From a checkpoint of a small mixture-of-experts model trained on Wikipedia: 256 squared ReLU neurons an expert.
Below are experts of layer 5 (counted from 0) of a mixture-of-experts language model. Rows are named router (the router's row for the expert), up (a neuron's input weights, with its number) and show model dimensions 80-159. Each number is 128 + 24 x the weight over its row's rms, rounded and kept within 0 to 255. Numbers have three digits each.
After each expert's rows: a language model's description of what the expert responds to. This comes from a sample of Wikipedia text that the model never trained on.

# expert 48
router:136141127117116100132150129141168101103126153191173105137112124155078147123109141112144158104125104160080110172099084137123125173114141098140160113115157088144160122108155126095127133101108129169161128117124127136151097135110119123148130104
up1:087090131115133126157112133071143137141143119159095146112129135128134112143116122107159146133122133156127119103119105155093122113129086124134097101122120100159155110097100094121108095095093160121126142132066143092130050130127140147171150142
up2:127132126103121116143146116133113123129113116125110138119150098149117118084126141107148152150153150131159139119098120140143113146163115113121151120114120118133127149128092152077082159126102127127113110109153127129163095124152079147116140088
up3:143153118086102073101131164092122132096111153137115124123143118146077156124122125144124118165140117122123141138078115090140136143115160153160137111126155115180145136153096147116131138140126104131155076145122149173108120117078129115095151113
Description: Letter p pieces

# expert 42
router:119162167105154089136124132127131108104133140166164182144116114120150179145086150118168130116097103154094109137132117158125128120130138105149167150128150092123162140131146143114141175095133148180120138107134149128169138143132096104111135133
up0:128152124131121122123165135112104081063149160094148119172130143132134136139113123133168114135111141171073099166125107154100127101140136111125113096117121128130118113107089163170130131145117121084137109155160134119127113126116127137108132137
up1:099114164109120119103137136122158072125126117145087150108057119129134180114166140100172127152140166154148148122120147101146119115144132150141152122135128138126149134132152164136117176092091159116146150133137131142075102130147142104100141107
up2:111124171121087127109119109103180127119084109138124101088094113113075170124082182132125166133096145126150120157134134114147106179150126112126151111124136142142149147153142133109104125095100138146147122115148119132136120149110110122123102112
Description: Colons and punctuation

# expert 31
router:115159110095133116125127148110136109110100102148146150169091130133136138138088163123140124134121140137136123131132093135126119153112129138120157135137153084152157116129135162137121118124117156185172137099142123126173124113122117115144063104
up0:172137135116143112147108086116112104123148099160133127142076119108138165125109142122163134130138077142149096111128136117126124137136095162117154117114131113146129112161120133158129161140113160142153151137109092078140126155126139104153139138
up1:143165112111119094118151123072103128141139139162101133134102106146116152110147152123123137112091100149142107116133109140084104123088113153145161060150111124143164083086104098128139075139147127139115173183138126129113143108124106148079153149
up2:154146171131158096152121126125167132109104083167088080126149092128109138140139114115142141122111187129093144132148153116153109140125105120186167156108165125132151164129126184094148151117134115119145112145109070105117134163095100113152126107
Description: Japanese names, table cells

# expert 52
router:109145159121099108128149129122145109088113140163120173131104115177086148150126136122172141134121103141153120160127125145105086172120129087129117145075157122129158136133140160125119140111124129145148121081145132095138097125116088088115113099
up0:142121126101134154167102144091110125105095163121138165145082125125138095139155155117155148127140139140130141095157124200087146139090130149122082177131105127123179144127134100132130137130133100143105094140118133171107131102093120119146157107
up1:156117088117134135132136126105141126139131080119167146121138107104121151091094128130123141148117120181109125105137124096083132067101099113115131144137138103095117133161120142156080169171156124107115131167133096087148106158098156157118129090
up2:115132128106151081124160094131152073111123122126113122142148112142147175151098136114132115125075119176118100154089117139095122115110170109137163131103160132152129145128123143107136142126138146148150158132122126114139071133092101128102131138
Description: Release and quote verbs

# expert 10
router:141157171121095140123128110131168117108099112108185154141104110132110132148078141098143121097116139126112116167107141129110093140148112107149138155138153125138144155128154135080126155100141131169148146124114140131152098149065123126120128110
up0:134142124157147111098203121101122114105122148140113161134079150116123113112099146138124147134091128136138094170110107123156087153102139150102128142117089141131136162102098157131140132111093131115121138115163131115132120161142143104126142147
up1:110143135107118117113149125118108092120147124131143140153127121131114167153165144108147141120144122152090110134117143149110121137091143089114139119111159105137169133127126179118163165134146157170177129145097096102178152120099103145092118095
up2:108120121090143144146123076109145121117129096098149188103142144139101137107103119119117126132124119125133114089149114151061118138121095134101154162127087105153144141137143120124158142164157158135141139133143132101134095118137136123090145109
Description: Mixed fragments ro, al

# expert 13
router:117125115112124092125119087126153094116105115182147133130131106156104126122106159094162123100118103147126105157095107144137105160112131107136145150138148103148141152099120122105113163074141155164158130137144084103182147137122125108134112106
up0:125153149104107140124141135093202098156114125149141127133125116108112135152117107160122116115140127094142159175100108110128122156162109111179127090108133122142098159082167145139091105125119114140144145115141090069131127110108093176167121115
up1:128140092162148107147143112149144100117121136148132125123144153155138106115145114140118126102131112149149125096162119133105081163096089126165084119138137096133153131128114137138073131099118129132121098139130105129138121130145101125082131122
up2:115116108133155125134128157163144157140138135168125166133160153137159121115125114107144167184108114136137094120130117159143151066114108110061113136138122076096152116149108146150094130137127155123118153121202108131114112108098153180149121155
Description: Table line breaks, election terms

# expert 3
router:134151122118121132110116105092143101090125112155139166151155127142063131165120148117166115093108114127100116126112099151123130162136128091155152123119143082153154138147116147104122158099115145166199117090143132126153105138106120084109139124
up0:139148169102108106121152108102110116056068130177116100147108098109151094110154143117158125119076126132135116149111114123067126156149156094096134117083124121117121168173185098134153116109131132130108137177137124152103122119118154158112138113
up1:095152111071092119092125093089125126074123191093128123133128174114110144097129123105153128087112118152138119152125106171131144116135123121146158125056152119146127141093129123125121163105115159122093158136170117148137121129133125123098128130
up2:147151155105141160137151178100109122136132097100115129106123134185155135123133103125115156122106164102111161122094157126154152143117130141110109132087124147124129115102129113093103157124103130144156141103138131098116145120099110142145174129
Description: Species names, "or" of origin

# expert 28
router:110178158126128098152143138115155109102122152139173127169120093139117152179098153093172189074110101143135095141127133139137092160117154114145160156113144128128140135137137128117108160101141175152150158107131125120150111164117129090124102104
up1:111162102121104116137130141155148105130150133136173146125109116109135152129090126133133122176138100102134111127136126164105130174153121126110059130112115123111127066108125154142122136164120112094136076162140179116151149110095153120076103097
up2:148148119089139110145091145126136146107085143122168181080100141178078143104094129091147156128122108125148094123081073107085114154126137119198117145116142087138128118133137140105141106114119114118165124115123115105128116139137096104132150105
up3:098139127103158118121104164125137154076097121126109169118116125134143105118115160144136129117097084120106142144153120157101152107099130132124172103150156118108129168123099095124151105124129138105147095086093160044059142121120139134124095141
Description: Auxiliary and linking verbs

# expert 36
router:116185138097122137087147136119123079120121161134150159141133100142124126153124149120156168113094102154123078123099100132128112147126145112134140140109169095134172157144113130128167122122093131189158114106119118131125102154080104134105133076
up0:126148099110133125130136121117167083140141116163142093096146137119081113143126149121131136129127098133098084106103108099077109091112135124128131172122117072142179106139101118096124071136124135169120119110103156104143171129121106155154110158
up1:117120134103120125139093097091092192124090091129142126142113118140137136121137129109122154163137128123156154138124126160132150146127114123132140136114106131153109100113110169127111131120141142131126154169137106082091096082118091134161139131
up2:159141189077117124108141114102104144094090078172111148125127139088076122078100131065121169124164130134122130171163132132116133153146140104110144094051158131098128130103141153118147133093118128151138107137126110156112159075129100140119150132
Description: Line starts in infoboxes

# expert 57
router:137137125082109084136128122154150096088131122142143136139100101160118146131104154109150160115135102171120105174108099135117111157099166124114162151124175102129137131163134127106129135107096122173133138094164116112147120135136123091118137133
up0:115111123151086162106164140119142122105145174127092113116117124124113149120146117111123152129126136162152073183128135126168133147096086108136079102120121121130123131156125094133133172147089174124145153127111137151123089094126117105138131104
up1:123098115086111097125120109133165127140119154126148140093093100125100098109130135108129137076153150167153075121122105173167108141141130119130149138144150143116138113141164198093112099116151136163168093120160146119122066174123128112121162120
up2:142124182095141114135113100160111115138157119131152150122124147139125070147099177125109080109124142094089131142150087119105155125145146140158168110092133128082129172144115145104099120124125140163137128134151074151148123135138099136141150141
Description: Personal name pieces

# expert 26
router:131152116106126086101164128094141113129103119149148144144092132139132137141102141090149171107123103137137118171125108129119109166115146101137126168124170091133147130116118123117109157124114154167117136110146107135139119132109106133092124068
up0:105107135151142142147141099120114126099168157118164109109135151151114141158080157138102146150112114114151154125167137118143103166167153109164082162100129105132136121101119170116115126127102138098108140123102161124110115134106175164108091093
up1:165143108104127101158112101159124135138112160110155144108124137174093152126143104130113146088110124159132119150117114142167081115147151109137140169161124141117100083192133142105126124150092105140153138129160083141135049165143129122136147058
up2:187123113088107130120084105128108143135079134143120138129082110157150153118134123159139128133171136107106140156158148126107159131160117115115155190116098089127104096103166140133158161098121124128131104101129126108136121155157132107104124134
Description: Place and surname pieces

# expert 20
router:131136158130137139125125129133137099091121121141144148140123086144108172166114164088165161080104134130103125141099102135111105166094143151138167150116134095163186124117141162090131162072126146155159125121117124112154094140125115099107111114
up0:119160135121089126130133115130137093120120077141148183175104133157110177137107092123142138127131111126126128098123138151158105066128156134125138167151163134115102105132150144121106145095129139147134103143134122129173095131129110171149148125
up1:164150167128140146080160117126102120105122101097139097114100089128151101152118168133160136109133131137164127128119144138152139116140117119162148117144125115137143164126134154079133097085118152126204119120124152141125185159166147142123096086
up2:118112186147087141146121131106148131109147136125175136073095129083104144102132119141105128092117146110115118126152126104136204145120089137146130143082135102154159106100092144110136173088108126153166119106155126151124123138099109118129153091
Description: Definite article the

# expert 15
router:102146121128126120106129142111131127118111137144140137129107104183110140162103187096190163124120114157120074149142102137106102153131130117120146136082145128107181145153122123089117143106110132162140104121133126115162120151138153115130119096
up0:128124177113161120137096136148118152102136119134123120124118068151125132133123159124150132146120124151125139153132123127167146124161142124186121144096153124121104112109115143140117146048122138146113117109138155136124070181123129132123126105
up1:160113146151168129126081163129133116162148142142142124127112118135143161085141138106113147110118131155098128161138123130180142093140123115157139122150114126146165153098124103158133119138138106107117129114184175119151136138100108134146145086
up2:157122173110163130137124157118136093178112112153116163124100139147150132089142147144108134100142126130166110116136134162174118121138110134134109153151135137132124138113123121137116166078178107170136124143146135117119114131117146077110165100
Description: Line breaks after headings

# expert 27
router:129145124125127101135111146114169077099110124134145142134117106128114146144093169122169159088116148162091103168097126162117132125116146112155144151113153106128160145112133138092130144113102129150152128146129124096150100137117139117126135089
up0:133134131108114152100157091138132091135129129160138148146145150147144112170185174090126151109106106100149145158152112151127115126139157118143119136147134135132140107106112104141102085123150133139117113123076118087125150154162114150129110096
up1:128143063119083116125111137089138116171079157134137155162139141121152180142109160132123151116147124158127116107114142108111142139116116141123111119108104141123101115147131119161139189114117129127156124092133133087160130086063096087133140109
up2:092140144101170112165146185125206138076155124124135121130070118091113132147122159150145117174124144107142089114091145184130141152108141149133113154082104090146131091143141149116187143130103134101128101111125111137138108126094116143106129109
Description: Word pieces after digits

# expert 23
router:129151144097141100119165163104132103090109160167158142100101092119146163108104149113141193139110112159116085152105088135112089149145141083159164147146119069111159151129140148123142166104105157129133143136118118104154121167144117108096125113
up1:128163128110129101118141141172160164141111117113132099133154127120117151142151141110137104115044156048106103123134157127119102147155115104121083175115167119158143113111197093141134147112117099142143112120124099091143111124118165170136154142
up2:168153139137096170105114108144126084134121165166166179128109142113118151131105126108100139130100090111136155131151138132153097090084129115162155089167145093107149088115082087143102113097134138114149069124134122115119133125130157115105178161
up3:120102113134082108119170152172164148159126159143136181161153082130083103132131107132123144115143089150110140128115131158110131110115149147116143084133137149129090114133124123115135115157139122153126133085141135125151172140133122115050111096
Description: Place and proper names

# expert 44
router:129173134086125106108124084127168101121122127111158159124127130124100181142095130091166156117140104138109103162115089133091110129134134074105151089109138106116151151142136153086146148123116136127151152066119110104168111158132097104122103124
up0:102101175121146100172152138127145132096115118127093146169121116130141093134123169106171111114147116130129125142100126137125175151161070106111150109073116133125155101129102129107141156123101115127151117137117113134089148131133081132147145111
up1:114083165137126121143132124147125120141056110109172105106142118104118178111118114142140084132086149100129092106104141118093113116146157142083132139117171124092093154168158119084159115139138133132117071099118110136124178128109123129115083142
up2:100103098154137137160119145099127134170092135150166140115126093104154117121096120148166100085135117188133168133091118123086114168132079135149115169162142135112123140153104122095111104116109122148150129130119104078147114123137128122121090135
Description: Name syllables, directions

# expert 6
router:125138130128115113135142104123140094089124115131137138130110137163091127184136165103163137102113125134099105157070130132135110138137132116133142145116144098141133137119182166127124127087128136158155121089136129105175091171096083088095139092
up0:130147164112120101153144146124129122099131130165133145186071154156149118121146163108094124153149117135126135079138152152161149165173103131127101116112109121139125103144102124117128154079149146148136108163111152134140175147071100143154140137
up1:122106161163147074125114096136167086080118103116147140147128132080153117110159138114167148119168109149111107120172135093103117114143115123121139125132177173145115139084159161132130156181136131097136127172146110161111107156129087107113133124
up2:113124090108100137134136119142069111092108138112147098154123126132125147165112116100143153172142113140102125153124135115128128169092136137113156116091141145154124193125121138116145135133134138113083160152132087116099149148123115133129154120
Description: Possessives and determiners

# expert 63
router:108133112141141128152129143117122114089129140144162160133126105149106150120113153144141113120127119151089116160122091111082106170133116093171135123094144106128157115166115160093096163093114164145174124118123127101153124162115095115095121108
up0:114150153111160129159175094143188092119140156123074158113155057126116138113165157135090092084109109122163138156101099122141148095123134089139140106145130162153141139124124124177163137138122138116149096126133138154113117145101141116097126105
up1:140122119136087138136130125089117132116120091133140136113108130116126109155132126131148116125152093134108138151114131152119128174162111120129093115130096127109144107141118143116152118136123093143095160151122143106135129099116100095176117131
up2:126113145140076159173130182090119122079103141170125111122152142109095130126104102103175149129101132118173123155112110175097092165104124138137095106100130120145146142098127151127113179137100121129137128071123121128131115137124105121157110111
Description: Census demographics text